{
  "experts_per_token": 6,
  "d_shared_expert": 0,
  "train_tokens": 479600000,
  "dataset": "wikipedia_en"
}
Below are experts of layer 3 (counted from 0) of a mixture-of-experts language model. Rows are named router (the router's row for the expert), gate (a neuron's input weights, with its number), up (a neuron's input weights, with its number), down (a neuron's output weights, with its number) and show model dimensions 80-159. Each number is 128 + 24 x the weight over its row's rms, rounded and kept within 0 to 255. Numbers have three digits each.
Before each expert's rows: a language model's description of what the expert responds to; "comes before" lists some tokens at least twice as common just after its tokens as in all text. This comes from a sample of Wikipedia text that the model never trained on. Tokens count by the router's weight.

# expert 30
What it handles: Closing parentheses, semicolons, commas, quotes and brackets ending list items, years in parentheses or infobox fields, as in (1952), Virtual: 15;.
comes before: "\n", " |", " and", " is", " (", " The"
router:112134140149126099098122083131106116140164101117108103126138147124110111118104136131095099152097068099101165131153131108137150111143127085122143105145126144160134112104135138131204141170178144082133120154148136129091141138141136109143138087
gate0:145119117131154090117120103098174089135093087136120112101138179112180128151114146131124102117094134138118159088132155148096105124119145087144142128114156167156102097158100145132180084137148126121100108169144147105162101152143108174116135144
up0:095131120118124131153114087127113168141120155137120154112088117182131124128130133125124157100195113129140112146123110124136152154114089147129118130114104107087087147133161129146104188115156171103180174109072126150166119085148131092152070083
down0:121133152114119135152179109125138125152108175134108121129183121096138113131116128162146158168120117133133147075110171105144118115146134099116144112159054160115140069103116160152177131139159112130099117143130145130115110099132097123136131111
gate1:147132103131131109115138101147098139126147128147141149095107089108115135168113125086112135143102144151130144083133127105100130134134133123121096085136188204138087125129142120154102101125114125113105083140146131079086075140120096099125134166
up1:118096129129136119168132167135115093107101172091093044130124138118137105122122136138163153125162126119118086075109088135083093145142132131097122149130124135168109117159121118119110178117160157112164132100128113147132144118104113117087139159
down1:102117125083156065101164104123110165156155178128151075106143144146141116117149119116179141113113111153145125140157168145143139169101148105139154122109135130145098094161112119148179101111112136073134105145138108143127126132126095121096141133
gate2:137170144130130109139135128145128107101170130140148119152133120109104131109176139119097144151123144172117152074155131078156123114131135115150107093097111150103141113142118107058095115116173103093142122111133115129147155105118158124115157121
up2:136110142140108097152116154134089118115149130121144131089143144118128124132092147129068129110140139162173111123187091180153144139099109145095080197156108144126122124105177151096119111157132121144135137140131109157112117129111136111099104139
down2:146132131130158138167144109129158118102118132134178142164116084081196107115174098140121162141103128125138168075157141096110134138137138122110105111082122123076137178156111140122111110063124121185122131143134145115128096145172143086151160124
gate3:124101134173136105115112086164155165089139121119173117130145140124205124115095104126139154139139121130164119105127123085125071144132160118108127139157112132154124118102157105135165126111121094100127121100154111131115143132104120138126126110
up3:128131112144140055148115142170112120119145101163172138126150162143178115134113140116155131132147125157157133170133150095105063111111165110134134114119153145145125144125147081110167108120113122089128106122151158111172143098103112149132121116
down3:138111116134101157116100150127112073140142093148132112172146136105139119117158159110106115138133118137095084154139095123121132125154186132108106124152106175123133139092162145129122118131156124140094115088112117151099154097109120132149139153
gate4:123167152130136111086103122122082134151127089135123122099129140142107116141104167126108108140132149086095162130144153141105115108127076132139123092130099162142115097150168108150117119107127094138132103138173072158189151148097141161086127174
up4:094117105181151122099123124122094108148110127142121136136116142122139118134136162106112149137115166152137157121130087085092103122158097127136106140144105117116129150132132093138109135131115085120134118140124131172109145154123106073102121163
down4:116134103121143136130132104121135114145101098119166151127155131125137111089116116103131152125096092147057133094132115142109143121148137123145140160108082155157099105127077107120120103105128085184144113141124126117102160152097120133127155159
gate5:159128172124121126126101112144095147165143114126109123126123082063099137084101097095120093146157124114111102122104139103124128157153149135107151128153175163132103110104093128139166138147105080143119141156141141095115136155139111098144165110
up5:125158168149143124147077103135128093174160097143134139150117067079120112115117100110131112111132107137145092128111134127126132135119139129113145108153135144117105128095097136156186138145089108147141134134132110115148151231151099111124141100
down5:137146124142113071151145130151108115073113154138128121124159160142167153117076160111142137122133113093092162166162136114151151084115104096120079159132149140115183118114152131117119123116140082090115121137143171140143125133084143154087167145
gate6:092164151147106130118144178109075093120142105108151153158140148079172130141091139143075128158164108140084112131119157144107181061121129150111122161122105115123158145141126134119151112175108155140119127114068135150135129131153132133106087155
up6:112179164109119130122140156142142117130121146084156120147160131104151131111105118154103107149166101153095114127128137178068168087087148118139166138136098145105143163164132096087135120178100128142116125124117106164089125138139125113146143133
down6:144125126126130138117142145114093132125089177155106151110127092143145161143096100129148124138096119144123152129140150096125105163124087133160085096122136084073117158128088122137113146109139098087112139151135137162157141141103114092161119108
gate7:124164115155132120054140126115091099124122108172133115118142143120111143131177113151158142095107120076148157105150125083123135120118125134130118133193148109122145108136132093134157099115131091180125074143124155114149128101110114105154101141
up7:152078102156091097125088118149132164112143121129092110076146119107102116109136141146148155107183158092117155149135098145126109086150118139166121152123156094124124160135107191145147115095133097145124104130133144084100094156127127137157145092
down7:122145120138094131127137126100122130101107121141130172139094126118124121162091117122079150105133112125110107116104164078104124138104081154125112105171102159117180122144174130131141141157154148145138149141090060138158116111087142146204137100
gate8:140160132096143156133108096174140090128125122088152115113147117107087124140113135126075113185105080140088138125133078104128109141139133118143135169152140134148142119083130190152149112123164147129100122140132122085125137132156100141125137105
up8:132130152112175118141068130154127105115147155140162130147136112151108138106098135119070101101120090133090126146159122115135134135116110119125129166146136105168110127105093113136178118122116153081114154157128142141093159170149079125175103086
down8:163122115092116151091131151113126110133144090108152115142083086141127127166092130081131137093155135109110158150125182099123092123127163137176087139136099114095118140125144117135143134129123105130179128097134153157127124147128093124112143157
gate9:148108148092142167114137130128155114140148157109129120113098084099179131135128124098133095113109115093130137135087095134120106071121127116155158093078113137116113126098152153169150159112117140088121165105106097107119138101156133075119151103
up9:147142147109118111185122121139144108118118142134127158146117075110138116130136117110126118077104115116126101106078118143116102186112079129114153104117136108124111127092136114142100172148122116162078129133163113119162134152157132105110130106
down9:135117106155102133139141119126144077141113142128120149145135104108139099108113138168126159092060147125112100152115106159083077108115132084122136130167156148141128109131112114158106110126122111137110123135114120145093150142105143105150102142
gate10:123129111097116122079135117115090115085135132162125122145098137084136086115123104117126102131134105096172142104134115118148122119125104118077152092146139151165112125091140132155112148159161142165107087175117102178120098132111079125123132140
up10:153104150162122105138087101134127153151116126120132123116146142148120137134126146150142132141130148128083102164133121114114143161120161115167117110120135108124163122153118102114139113067085112126141130078119165078132150126160144147139144114
down10:139119124135154085094122126116093145147117109086124136132129130133108096127156148097108156160132139142151116118171101116151144090117101095096111114125157141139100129113132164121071150113152137147122086150126114103152155134116117111181150145
gate11:107111133151204110135129141143134092102130113120176118095096174118125133127110115109174159130114137143132106115176139074127147082120150103120070153130135134157112141146136091139102161098117103131153107175115163126085114109129121143098156150
up11:170124106121089157126115179103121114126141090124112138118107125173113120124115094168144169153158101096144106174123142155151124126092147126157122112128141096101146110098158126139131135142127097130111138159145147097111126134164151112101129126
down11:124126111102130133105135135136137097092117133122127142126139148146155148159126098117147159106115092120136103171138145116119129107132178087122123139150139091096127107094199095149157128164119122122149125139143167106123137128169149112121191099
gate12:099095138146145124153129097139146175110117148118137121099111147102090154133108090122145078130147124090127163155117080149155084132155111124127176127128140103171121200129146140135168142148127144132098132121089142151117070152164101160135137089
up12:160116126110161132095103197100076154092099177163133144124137117172151151116142156112112163118101128125110107131110119094084116123120137095130065171100130124111166135146134123133111126162123109168130107131128137103138139097092165123118112142
down12:144197125124096151125117128153129123169135130143090151127147126133170111090123126140134125138138106143144132136122144116090127149137077125092114058131099134152125118151131126087092131122132111137126148123169086149115129125113141127137153139
gate13:110122102150124116086114101096153162105102109139120110137136142106099096124085135102110141150099136144104116127155083132119154141132129092150143097126152132131170088128151102105162148094133162065155149168152148165127122130094125117146134145
up13:121151135129136108116141132130125131088132162129161115138082128153165116133142129094111104105114155114162097169134169124130175131151165121074155154167118130084099181134145095119122145143137120143122130131113133135077138144167172138098127134
down13:129152142134126114166118175110155162143107116151081131124170112170112141097147162147112138118150145110155117130128116128138194102138094134097146208176186126093139149101120103115132143132104160117143060123116143107145139143104141124111143134
gate14:095196121139150126194122129147145182108146123120185140157113144138094112133150168127104141136142132094106098134137129132133119127134116150108178155165148085094131138117095152164131102138122140136084125102094148128111113153108142079126139144
up14:106174108121126129156119141182154112141143149100111123134131149145131164129145119120130167156072113148095157120067121096138102136113132141132146128145150140130146148149096128123131157108119117098145134116135123139133075172126132127158126141
down14:169139168095071144098152129113108139137151095167125151113141114083113115119124168110088129126134153103187120119120123112115098153142133117140133144077095170145097103148111120099114131136114101110085134107115153138103087125143153095081153154
gate15:135125115159104146144145141093126126120155111143114089140125142129071135162099151118164155134104092094075121110128118099126100140080133171110142130124142136090116078142155115147168109109125150116140146160126130135077120177164154095125066172
up15:142127140135068124125131098136111129111087124119089126099118127163093156104066112117111123150127130166111147106136115148117109121115195107101163161127145173154096109102161115086131108129140133092133131121120099104142113159135084140129134093
down15:139143159150122100119137092134088160113120147074124106099108142126117139141053106147126137130118129149093138113108137159126150168145094148067164111125126117136095123094115101161127100112117142174160155137141112140115145128118130130147137121
gate16:111157124066139103131107119151091103126119101113124111120120184144110161149111142154149168142123135118132166122126125070099085100146179086063090136138118139184108171110149145138135126123113125125149097133130124120132113131137150154107133085
up16:120110143181115168145141180115176149137128134122135121163143083111156058132136126127139144148136132145160116094114135172160154092115097157109145148162109142093144114142142124166119117103118142144113125127114161122148155083141095118139125145
down16:121109143118142102141117115171142108132078171095109095096091096149139115135102160122193134093107108129153143084124156114137169084166116110124136087084131098122090093126144127105159112122103161124161096148132132116121106173129108159099134123
gate17:144130147152118097140138141143153135166167135081073142093156145137125133190119108122127122150134069137111153139136149145123137104117181098151119093134120139131146135109136154099139157125147109135103143129112084102100167127127133131161118069
up17:142156155127143137157134143144145142168168097107105153066148154127132139151140104106126154128142096169103151156137086161127140164120198111155095090133143128139134141116156163072151167115161079121116131108138108110110157144132108132141132107
down17:115156111098115121104115098124145132113143153146114165146147125141168090153120101110134142144171105107150099112126096135100110109134098121128094138152129130197136142134077093096154105143145170145135128104148092131152110106128159118067166112
gate18:109117095185117091106150126155140131149153124126155111126127148143107108152107115098127144119129116128146130104188126150138128125110120136177155128154151172156112118116112105122143153127141084127134107133137126197099132105156126162153108136
up18:157092108115105090075154174066139144092128117152128143154092171176143091099122099087090136167117096123104101130134120115123156150118102125120144129057146148137116136128154106132084161105112130150129153122135142116126134145110163166134157140
down18:150117104136108176102096135139106107112139092139129145095129102117097131127128120093137137114125116178157107089121142163173142136155121107165168123124139119102142121109147112093121135143124089078110131072159105166157131125149132162124118078
gate19:132110122179131127123126171150105106153110090104157155087116127139125158153122158129129105108142131141137117144183154173114159114087154124144133107149152115104166138107153102090165098084107107151097103157138161113084130138140158158167093119
up19:135104124125154139126138156174126107137122106087125135106167128132136123129121131102163105131132103145124119123154153158111147128106154129158081129104153155123148136149202144079101095106132121160084117153133139108059136106124147153148087117
down19:149127123142124120108131177118125110106113124107162142125125105128084128138131140092060122121132118126187089115183173171120171133098136168105128082143099132130195131124138109141181118106127113167130092099131133155153083140112131158096092160
gate20:120172175113086118125116100172103136129133164142113153106148179105108090136123132193168139148142132091137121106162174127072133088141115113136154128083100127166116111120119137143125140149136100161083159168137112116156126148111070151156126132
up20:136103098109113092065120149149111132109110122151145112114108100129148152112146094113141099147095097122128163101097132124132095146142141146139120111158126143116142113079098119131153111090133139125151119122084116117138135111177112082155130112
down20:115070109156130140126130166134149127108158092104136135125152094111130137167122100107128108148117105133142102114120134080144140166116109172148123141144113140137122111122067155141129108112098107142132099095094135127161128155158137146151092130
gate21:174176128166124119113136117097113141093152129162106069127139115105104134108143109139102079124147122116121118078127139114124163095128153141135135118051080167156115117149103141121140117155100135127111135127099123146112159147098118172170141146
up21:114161093162146126172099151101089124107148148140135077134176142110116150145113102136124104099159128137136133112125084117097128146149140127088089149151113168179087109138114165090098140135082125084106098127100123130096124147097100147146117108
down21:137132141131162143088116155121130164151105123123109117098140110103149173142099114141131110142181092151146113158133150161162165169119121153157148116143114134083119160140109108140098123155119128111143112099133073158128158135156126129150158135
gate22:150128152156134107123169159130123126139144136086115108121155090109168141157171150129163143164086155159119133116137191132118112088136132150134115174118111143130139133119157098114134100140104148110128101085133148132126164109131153130134152166
up22:102150153121141100172146148115185150120137125140115158180133111138122112120135072098126137083132126101091100142157145146147160122079107146151182103111156152135093122114139182160124150151110113155137164143095100139086140125140084097140124129
down22:095177116122141149119190121101137084122106137119090098128136137109087106150165117149139173164129129108125104147128131098154092108099169115132116163122105169158102117114146137123114161156101135160115142116129104122128119102138174149098112135
gate23:139148131101144118140114135121108080146119118111126097128120143123149178149120132118169121197116133133124123128100097152129126136155135168123104116138090155110138126166150129129108133124103123102169135085112103118122103101121139162136151126
up23:116119172149126141137174121155082121119109128134133148169085105126170127133105112090178129140115133117130132123124127158136073133115114156128134115114105090101172178148140091121130159129131115151150116154129153137147153128129126108119092115
down23:164089198117123129156099136108118141120118134107099128109134151139124144125108106110198129129091140096136140123140079165154090123141136143122075119098119158109109125111140138138127155122122107127105130142140133136083136105130141151097131131
gate24:141134158166151111072116102129124160130168149135098091123120156167122155145130116078137127155127126130127119101133105095087130155147111106110088085141099148135077129165154155127116109107050115113111107150098154099125087131123136168143169153
up24:112185189159085052142134126104126136137087132145111122163126116126152137110154143154121087133106148114143123149139128147102128072088136116138128118095125121122133138105157086100117167107115103090113146084132157133099134124136159089143154128
down24:130108129183114151081112149099047115082130129103126116138096115153117130131118119128122084128122174113137119160115137132127157091160146185141109128121131088114146116133120114171148121177106136107139143092099089142150186134143113114136114132
gate25:125126142095165082143121097149162085151148111137134127178077148134152166109134142110120094172139080096104148102132087116124122143129118142128206116149118057141122140120146139138165153129110135159094120132124136127093150159098096156152153118
up25:137149161150138228107095171140085137090134135105103108097180108099124083134137103146136148093114118161111099124111164163121132112112131154178070133113119197161109094119128127102116098129145132110149166124115126112140122107154109131114105133
down25:108133114129168089103110120142090155122156122144131177175126124158180148129124151085106126157127113134171155137099110110102103163162103123073183108124100072096123111106144147105142130105143127136163070123107143164103148113145099106188132106
gate26:159089102126146160088166130126109125156096128151139116145142138123137140113189106118136135077117121148135104145112126150102114097159177122182123100128150138116115135146137178125106098133096119139139146159130072110093138117135145127109093140
up26:126130160138099135149123148181164144128131133093121085120139112092102131133166077115167078119134141136114132109146073175159143133144154135175126134135133164095109142110160115123093122098104110120135162110123105145139126132125071102115168152
down26:122111146179085116113068121149169118116073102102071149116112081110123132106122142131138103114135119097136136124148129126130135122122133091102121124153121123142172106129129117105132109116113131099115111120170145101134106099117132179160133116
gate27:129127132115103118180131145155080151110094126145145125137082192144128145108107171110105151114137154095120109103065114146110108161130125119127119139108140133098135154113110116136149112135150117141144130145126125105150133149115136103116146132
up27:141081162118135109160153129118126128157109113154125113085105099117121122140135158130103170131150129137146064107109128111098147111131091087135137110148125169076142144172124115139133087143090107148108138139121114129129140101114151104134106124
down27:152139130144150154165099169091167121100150128118143131122111128102096121130126129095129160145158116114133107110146097144114110091149125118167099124143147156138144133164155097182100160140095109128146124132079139109111122133116125128152101113
gate28:133141129110195103151159096186139081149128135087140143116144149145153143164106141141117144132082120154137128136154099136135143078136147173138135120117149170163132153132135117111170104111126117150093124150105135149085133138124123124129144170
up28:141092142082141131141090145114134086143126143158143123115142147169122113105126152086136113118147123152111119123141126098100134161135165112104093129169174094170136124085112176136157127128125121112138145111177168116152095137111159100128137154
down28:143075162118121128132127139152116160143133107105127156118127155159144086101141120136124134139094156119103149115156157113096104119114090097149106105141151100127117093163104147084108109129121137134140077097139125111142129169105171089132138137
gate29:099106155125170097110154082147099113130126130092141161114130110121149161136132107121148126110105126132148148115136108119175116123165116106149105156126083182152078120126167111169155080140108145110098113079105089093147155143119132120109140143
up29:148129080154150148121089134093119069136096119134150155138100103131108125127138102122146116095153167160137094130162129135137124132106154096109103105123128121171131105125139144062149145080133156059118104106145118116129133120119119135137132132
down29:152098152130111103091130111149140141133119148081177107131134109134083123102130142134069082156110147138142146120119095095136133195115108122138086189134106142122086143116133152110128157164127108118119111096111140126150114140091126101109097160
gate30:125158147139134109102165134153150126139165117152112081132110106145101089144114144121112163126130127066132155129120135134110132152117142105139138070131129073147120107138127090095124165102167156172138108140131143153123147171127138140097167157
up30:187157120122074118148138151126117124119141123162154116138171145142153133084150108124159095126119111113145113156127094127121112163102112143115136121155128151134157139145131155126132153114143112111112183182143128116098118126124108118140115106
down30:116114098163125123134158129124120158122119155149129142108067077127151153072090152102130138061122133092148161110114114141178154126126100121128100105103152117111122120170066089166070136141097135099099139126074120162140164125145114135117112143
gate31:107114165190148144121152135090092116109159116116129094136141135150137131103091136094147112139138124111096073131163140131130141139138123119131138139099130138132138106117171099118129147125120136143135140160102101111145155171154114143153116117
up31:179137102132118114161108142154122094114089120093174123112112153084144155054144139108150148127112150132129137093092086144109113112109121119154150092143152151115127123149114141137126146111113129135114127127102146141131079092119129131121117163
down31:105089140109116104139162125148105119152147140130132125134143155144150129119154086162132093133120145145133109109149109178147141117101125126147191138130132083088124134143131155115152098119142142152163132168134145145120140112123155101115143131
gate32:146137100130144178151151115134103175080141086154168164126133091106071134119135109134145102143140153153143118137114123147087137162127138132122165127147137179126121096106119118125100152137156139139076138108132142110084080129163123137123162123
up32:153130160107146176113128176146146121137114135163110122092143154093101148127149122113133135147097090123147134135099110124135142149077159164142162072137124108124115147099110150133140119136086123157113105130114154138137100148144179120129144165
down32:168151132124193131156121167183149134083145123133074121122138154101113170145152129109158124096104134142138106112140176088103148140115120120111136143124128133140127121129135108106135160123116120136111115097109138128134091159136145098134124110
gate33:144148185147144055129110159160121130105112125103144114126169110116126112141111132111134183154157139110096073103146115131124111142144117100112143111082131102119109159142131134122129077116097109109123121152097166085104129120142098149155089104
up33:084122133167164107084148114133150143144101164106167109122107114125092130106113121112094165106156104125140116117128131082147119104165113143128165124135152104106144107134199110123139116123103156155137113137132128108123140159168089145134154092
down33:116178121138127087108158088158146115147109162116135071059138126155153158092123154116096122111154114112132104156117122126149162161115114156126141122076116165133138161156116123128104105092064090125154120127080117078120157113136152150166115117
gate34:180136125160139156132120151120133118131159156088118143104136145157128166118115125120135090177110156141168150143148150134109142152105172091089090117193159156147126103135128130084119129123146161141163103162153141110127141108143131123107140127
up34:140124104109176065162114126111120125132145099136110141101101135134115172163118111161163099099138114137125093151167117137121172119117142112133157133128173126171132114128117083131099147132149155125186142152161103129140137146095134115119137153
down34:106137118124134127145114122132132132177156135109128114126077175121162174112123127129133109130169148155178117173195133148134157141130115099168176116107160149130153124089112120123100118160161099126140144126129130128162193152129100125118115148
gate35:151122148139128101086142114074170138137082139144195117118130102103149151129137098150116133166127097151161132126149127112090140081170183112132082114133144128182136125109113119134130125121117135171126128104149128157165122101118110148152082087
up35:147137160093169135120097136083079145122074132135140090137132133125161130133101128142131120142129127116136120107144112109137125115088176169065147113108114116121143148102128146129122135123127118148114145124137145111129136169127104185093151097
down35:121134117113120133139146132121136086119125106115072109146117097129166139112130139127163125114142123081094135116060116159153138171117106158109135131118109119129122085160125093156128101141133164128129102147145101093077139125128121098140136159
gate36:085162092152099099151125141138119103124150113139127128149138140107116150123125162186130159086113137126123169091143160098143132054101166130128139125118198126170116146130106173127128115150159115097125145167114113129128098155108123119143121130
up36:125120124133115136126122148125115110123119114155089116132129081115124116139135141205133110155151100108151141131092132104144126095073153139097129116146193113148072146125103164125087121149149139094150146144141147114148138128108138115130138156
down36:158140154155141141103128123136147138136132096108171155096141135129137123133145120097085113151100110130093130141139122106098124173161109132165139142147137080087183120144143110084176115149147116121126116135097108142134107116144156151103157129
gate37:121150121154147146136156134107158126094099125150067119159131128113094138096166115106113154140113109162117137126099106137124145127174139109093149119122133143128139136145132117106161101108095162157134185179144143154153106100133149129112145094
up37:144120138151132130094084117123133120129148082138096180170188166154159125121151113141125148151104107118133142133150135107175118116126091128099151134130156110150096131087136158129142157116124108119085121157113112071126152129133136132110161145
down37:111143165135152126157109137101124154162144157151127115167158130136139126162139154127147134086103114149106137137126131111131104159145143158178113133123180157142135139123140101125120113128126096128121143184102173126134108122146143132113131114
gate38:134136146124118094130136124100172132149117140156148143137132141155133110138077178130167112128114146172154091109152149155124122119168121139114110139116105151105109177092140112119114139126163133126102097106096157130116098128133157163132105137
up38:146120114116085105161130104131124140092103127150134111130161102108150154107136112106116180117110113178102140109153123117149097153128106157118123094097120135133128110177126130160119109109136116160115134163127107087121134121104078142151116138
down38:100133106097177191128132137145096138072132175116095117095123174103121126132139141159090140141159102134109118136129136148098112164123150100140137127139135111117129092182112117105141131142088159160165172116116120091133129081122107143151094149
gate39:119108094124104127138117112149116115135129160098117092130120095137109134105141160101139136112160133080126112084161152137165101091123130123114094119100113135140145144159128076131165146183101129109134112139155123114107194149137166129131117106
up39:164136140136118106122148144150136120137152095117131149135102154170086115126122118178106133162121132130144112154140132114096159143167135141109153141169182112102123132095166148136064143114134079105119171104128108142150083111133124124144087115
down39:140177132120124117132135130117084143135137147131142098111131116152136116119095121117120152069156147085136127155098117142104121107121185126094130137089148088116077140110106109136141137133108132121128171169074157115084136089129148107140127138
gate40:101097120133146111117131133147148153127132127156134150130078145138096142095158143131113115175142166117130105116096153102145155118161132092136107122134126111096147099157121105097156168117165122111153108095123150099170144077115152134125148125
up40:136097091159138147147129119128130123108136118150170149102122125136173137097109135127114169118127125126139129131103155185161119097147145102110132106144139108102137090176151099130139132109133174107200141146134106129137167113137179135113147137
down40:119104134127117086109163130137127162110161107122153116164125164069148119108128109126116099192154121155150128119117171102151116157157123137116118130165161141097123105145128155148142113124091133131140114111071146160151174127149120148107117144
gate41:135124164095139129117126144098089106171174097096127128172129165113100143153128136130175154124119085081144116137121130103076152151135154078116173094081175135119128118126166089165101119117096161122097145090093105149128147128098101131105152150
up41:107103074111116128091174139143126130152131097116097095157122125088099077169142122160119140118107093113157153161104141116159129118115103141141121118110112081129142113094143098123160115122154124131146081143140171154150138130141089119172125161
down41:115141082100101176103123145111112137112081106135114117081106082119122119122154133098123144156143129084146135132132112168150146126082130106103055181119106124140146108117143146130109110077108101131141135146134149109119142122132132094155083124
gate42:151141136170098097058135131157142115097149135086137120120150116140140108099115134073101130115101138124142137135169151131120145162183161097124149119126096121126143130114146110132162129122131157108154132103137139152145123088138129094125153127
up42:118141125109149172164128132129096116132152136160128140154121107116093141131109139127158125134134141097076128129132129118170095098096107144130080097136136141160129140123123119125121129092123098158080121140103098089120118116138092124130127136
down42:123164140169175132146157162099154100138111103105164127151146158125123131205143144133134131084160086121136139105132145163106129099097104155116108142144116128097115100132164105117163136130103121159120152124140102149116125163164101104089111161
gate43:139092117141146144140117099148140151094137140111112147109148114144105119115128165116106112157124156098114166135121053096124119138098087102102184118114177106118151099111077117113104132146134111112144106128138123134102123097125191117164159120
up43:144138122123133140104124097167138138093138146106118149123118116136132117106127152123124119146107137112116144116122069129098116142116090116103153103144157140124128106106100127151101135154120155121152089135131106149147122118119168131153156143
down43:176120119070133142080101126120131165133117136116137142154150130141118093095102156127130130107075164136130095138136149139189127117152131128119110135102123171122152110106121092159125131155131156125124159101144135150141123149113199170123143090
gate44:135115117145119103110083108142127108129110124130159176117125187117124157096112123104111158141076125176147137121119102156141128105133108124133118113161113137140114117103156092085076122146133112125111097083167154103089112128134155138096125129
up44:153162141144152092119164118135128142164178128119105141113109069140130131129113153134107121113144113098133150129089140091140094075145133115140158120103124112111135130132123106126156130117098135089157136163058109182162147134140143135134116111
down44:089101117125151104129156129137171131164120160102142100092117113120170154110088115112142117119137122127105127134162138140167141144126137167152133145177124129101140145119153106142137110139136124115143127131125116134117142119134113127153144164
gate45:116125108146088122108117153123126213116122125129101096111183118108119129093100127089156147148127098115144119129142140131096140110172140127149193168128108137149096094122159115164103099145118125113131141109145125123116154112133139153087132108
up45:140145119108140116138109092182133076170127126166123125132103129082142148148140144141164153113135124148112161163117126107142125116105132131098094078136132152120159148175127157175135139138131123125142137178103138156121132131132085131175114166
down45:157143116106119108153094121140141123138132144096145128146104126097123124150085138129123169140117151121115196081062133117144157126126142144115120075120116092130121118169134147147131170124120087090134146188086129113116132131158120133137121135
gate46:117097133121178114088132159149147123133133116073125153147127163131080118119148118111105122107092113136129156160123128153162134184139115106119117115121086124139148138106120194123146110130129134120117118144083198095143094081144170096138104140
up46:188151130141099143103153140126114142148150136113142141070154071091119134108138153167161131149168118080124085130112117122135193126071159115106123140119139158074098151136145106121110144130115149098114143124145134125146184101147133166139097125
down46:183138161139122116135121129167072101118149104141119170125135121098080099099152155102153143115117129125111102143091135148119149140084105164130125144120171107089107117132137133090134107122098134111113126099139137130124128117151156168079082136
gate47:111122110168103123134144165134070111161125106154142105133107134144120143162092139134148137091126130136130088132130100124107101164104108117130120099121135135088169122116144165135073156091119162162137096172118157169180142149124158120151103110
up47:131099153126081105165124120081062162109155138130151117143156089120156125122083080111133083128133152099120098132155103120090120141137076112132144150122143135149141121110093153145158146108112145093121113160075130149146148083144144106151102077
down47:148129156168148138179121085137113104100139196111137140120132128106140134157115104150134128128123122114155122153097170135186148106130109143162154091168111193165122109148152099101091124143135086120127109108091131087106105150075111089147133098
gate48:148096147173148124174140146115145134159095095116135127097138105116133177161146136147115140088106157110099161100143134122135138114160152174125130133155129141121141126172125144114123104073131102113112123174146105098172118141191152124099082112
up48:182145131141129129157129147117089075151104153111148101119133168150147128102103151121156141164135142104137148155174118119089115155097086064074134105149138109161106117144129136113094123154141129138115112129118146167099116169088136135142139137
down48:131153148121101108147093143113094128140131155060140071141098177184129141137148122101173158128130089110121118134172130078133125116135109087092108125127130092116122099091172118137145113119134154119097140133112118171151137126093120149176177126
gate49:097181167103130116133099112156136123139175108115123138143158136138117121140138123142106130107133099134146085104130160113130146128045103103103128091169129180112125123127143141165106110153117127092118139101112131136117104125134157115118098129
up49:162093090110136168123132152095144119135091129136118116156139154137098107130105133121168107140105164135133122142135097199106119115154153146122100152097100107120128134142137151117134125114132151170131166136122113106142107091107134127125126181
down49:100117096105143122076108106158123110105094117145127169133130132156118133126110114124143114149143109145140158089109126123167132135128103096103153091119149131130122114136125122164140120173090121137140143133131118154146136134099175123108092137
gate50:152134102140118115094147136148180141142163109101128147135087132101061107165118146141126133169095129138108151116154138150177122143116137157152116112112130176132136132146142126091112151124158127154144131121132135145135117095168131156146156102
up50:117128118156098098110133111141185091134140097101099125178095128106072085145108161143115116132139097098119137125153173170143094113098137164152118140105123151136155159120129132094104147147123110177142144150147137126110156103166130115115165104
down50:146114105127126106166183156131158129122149137135123121143131110154146118146135105146142105122098125114102103103108134127099128119123111177168119174171131113128085126167113115162124099113109125138187140122125096157146119140088094119140127114
gate51:117122100131112111085102126119086136085111134091106135121151133125121124085080167106113168076132135104140115115111159097107101138172148099132090128115091141128156154150135137159142112130113134149092147081142126128115141168143130128154109097
up51:130138155131088111154175154102161130084133124070130130094135096125118129096154137135145152112147134119109131103132107136134118081156096146101090157116130167130170099124156160153109113128097103119122109108120121097106152115135129112122122136
down51:080117115097151093153141114108137144137190136101142105139131142175129155096100146131145132136144134127161140104142132173132109167162106105148143122138080100131136151123133162119087092096083113169137135120136122104123150130140109111159152169
gate52:128140142132142125124105083100127160148155160097135155112139112149122143170092076118159169121116090120124130074119124117122130096100124119108094137107173163154113141163141086131126088162152174132154155152145120133129086145108114127143101101
up52:119147143096095132118143143127120117153144126104106126135120116132106144084168130123172097177108132136123148208153145141157087165141131156172141139112139088087149116157128196109144180137138117129131120115106139095114127141182141118180090118
down52:107126146121119127119120147106111112100146124117124133133135106079114158123149120151142083107094174112130134038095109151125148153190159144084163103103138122103118100131154119123096087105099134137107154110122162150120123107120152122092131113
gate53:134101135113128090070147132166139102147132086127143160128139119154156075148121133101132116095131137123123148117139123137121148137072119156102103144104131155136124085158134150130125146124148112139137134125144131141071141105148136127103136147
up53:151116102079110148168148143094105167164170126151085119147135092140116106122128104163155177165164138115142100118119150136114141124115162094113144130126127109139148139087085131120164131130146119098092145134135106142181090153129148134122121118
down53:147108136114151167133140137141134198124136154143109101165087101133168115173114119122137172108121121126158144113120122149085162131150092043179103139115109093119135121109116133154178125152121135131150131143159116121149141171145127122132155133
gate54:110105119109153101127139111072122128142091138098091135132145115112116114125132116105153127110122110094143093142153136086132121122129111095088154108112105114108184144102158129166161099130124132124152142112160143088136154143133143131128115165
up54:104136108115133135142127175121118096151134142097129146127130119144144166156156101096123130103140128144152122147123107112154138101095141099128129096130060110080170121103197140166134088098121128129120174118130165096171122122136158140128141116
down54:113088108140112105119111140087156134087122131124139135104115117126127117132110121129113119118153104088110129136180108125129160086165097086115152150105142111127126160102149120144171131143122135118126130108131112168134174130100147112158106123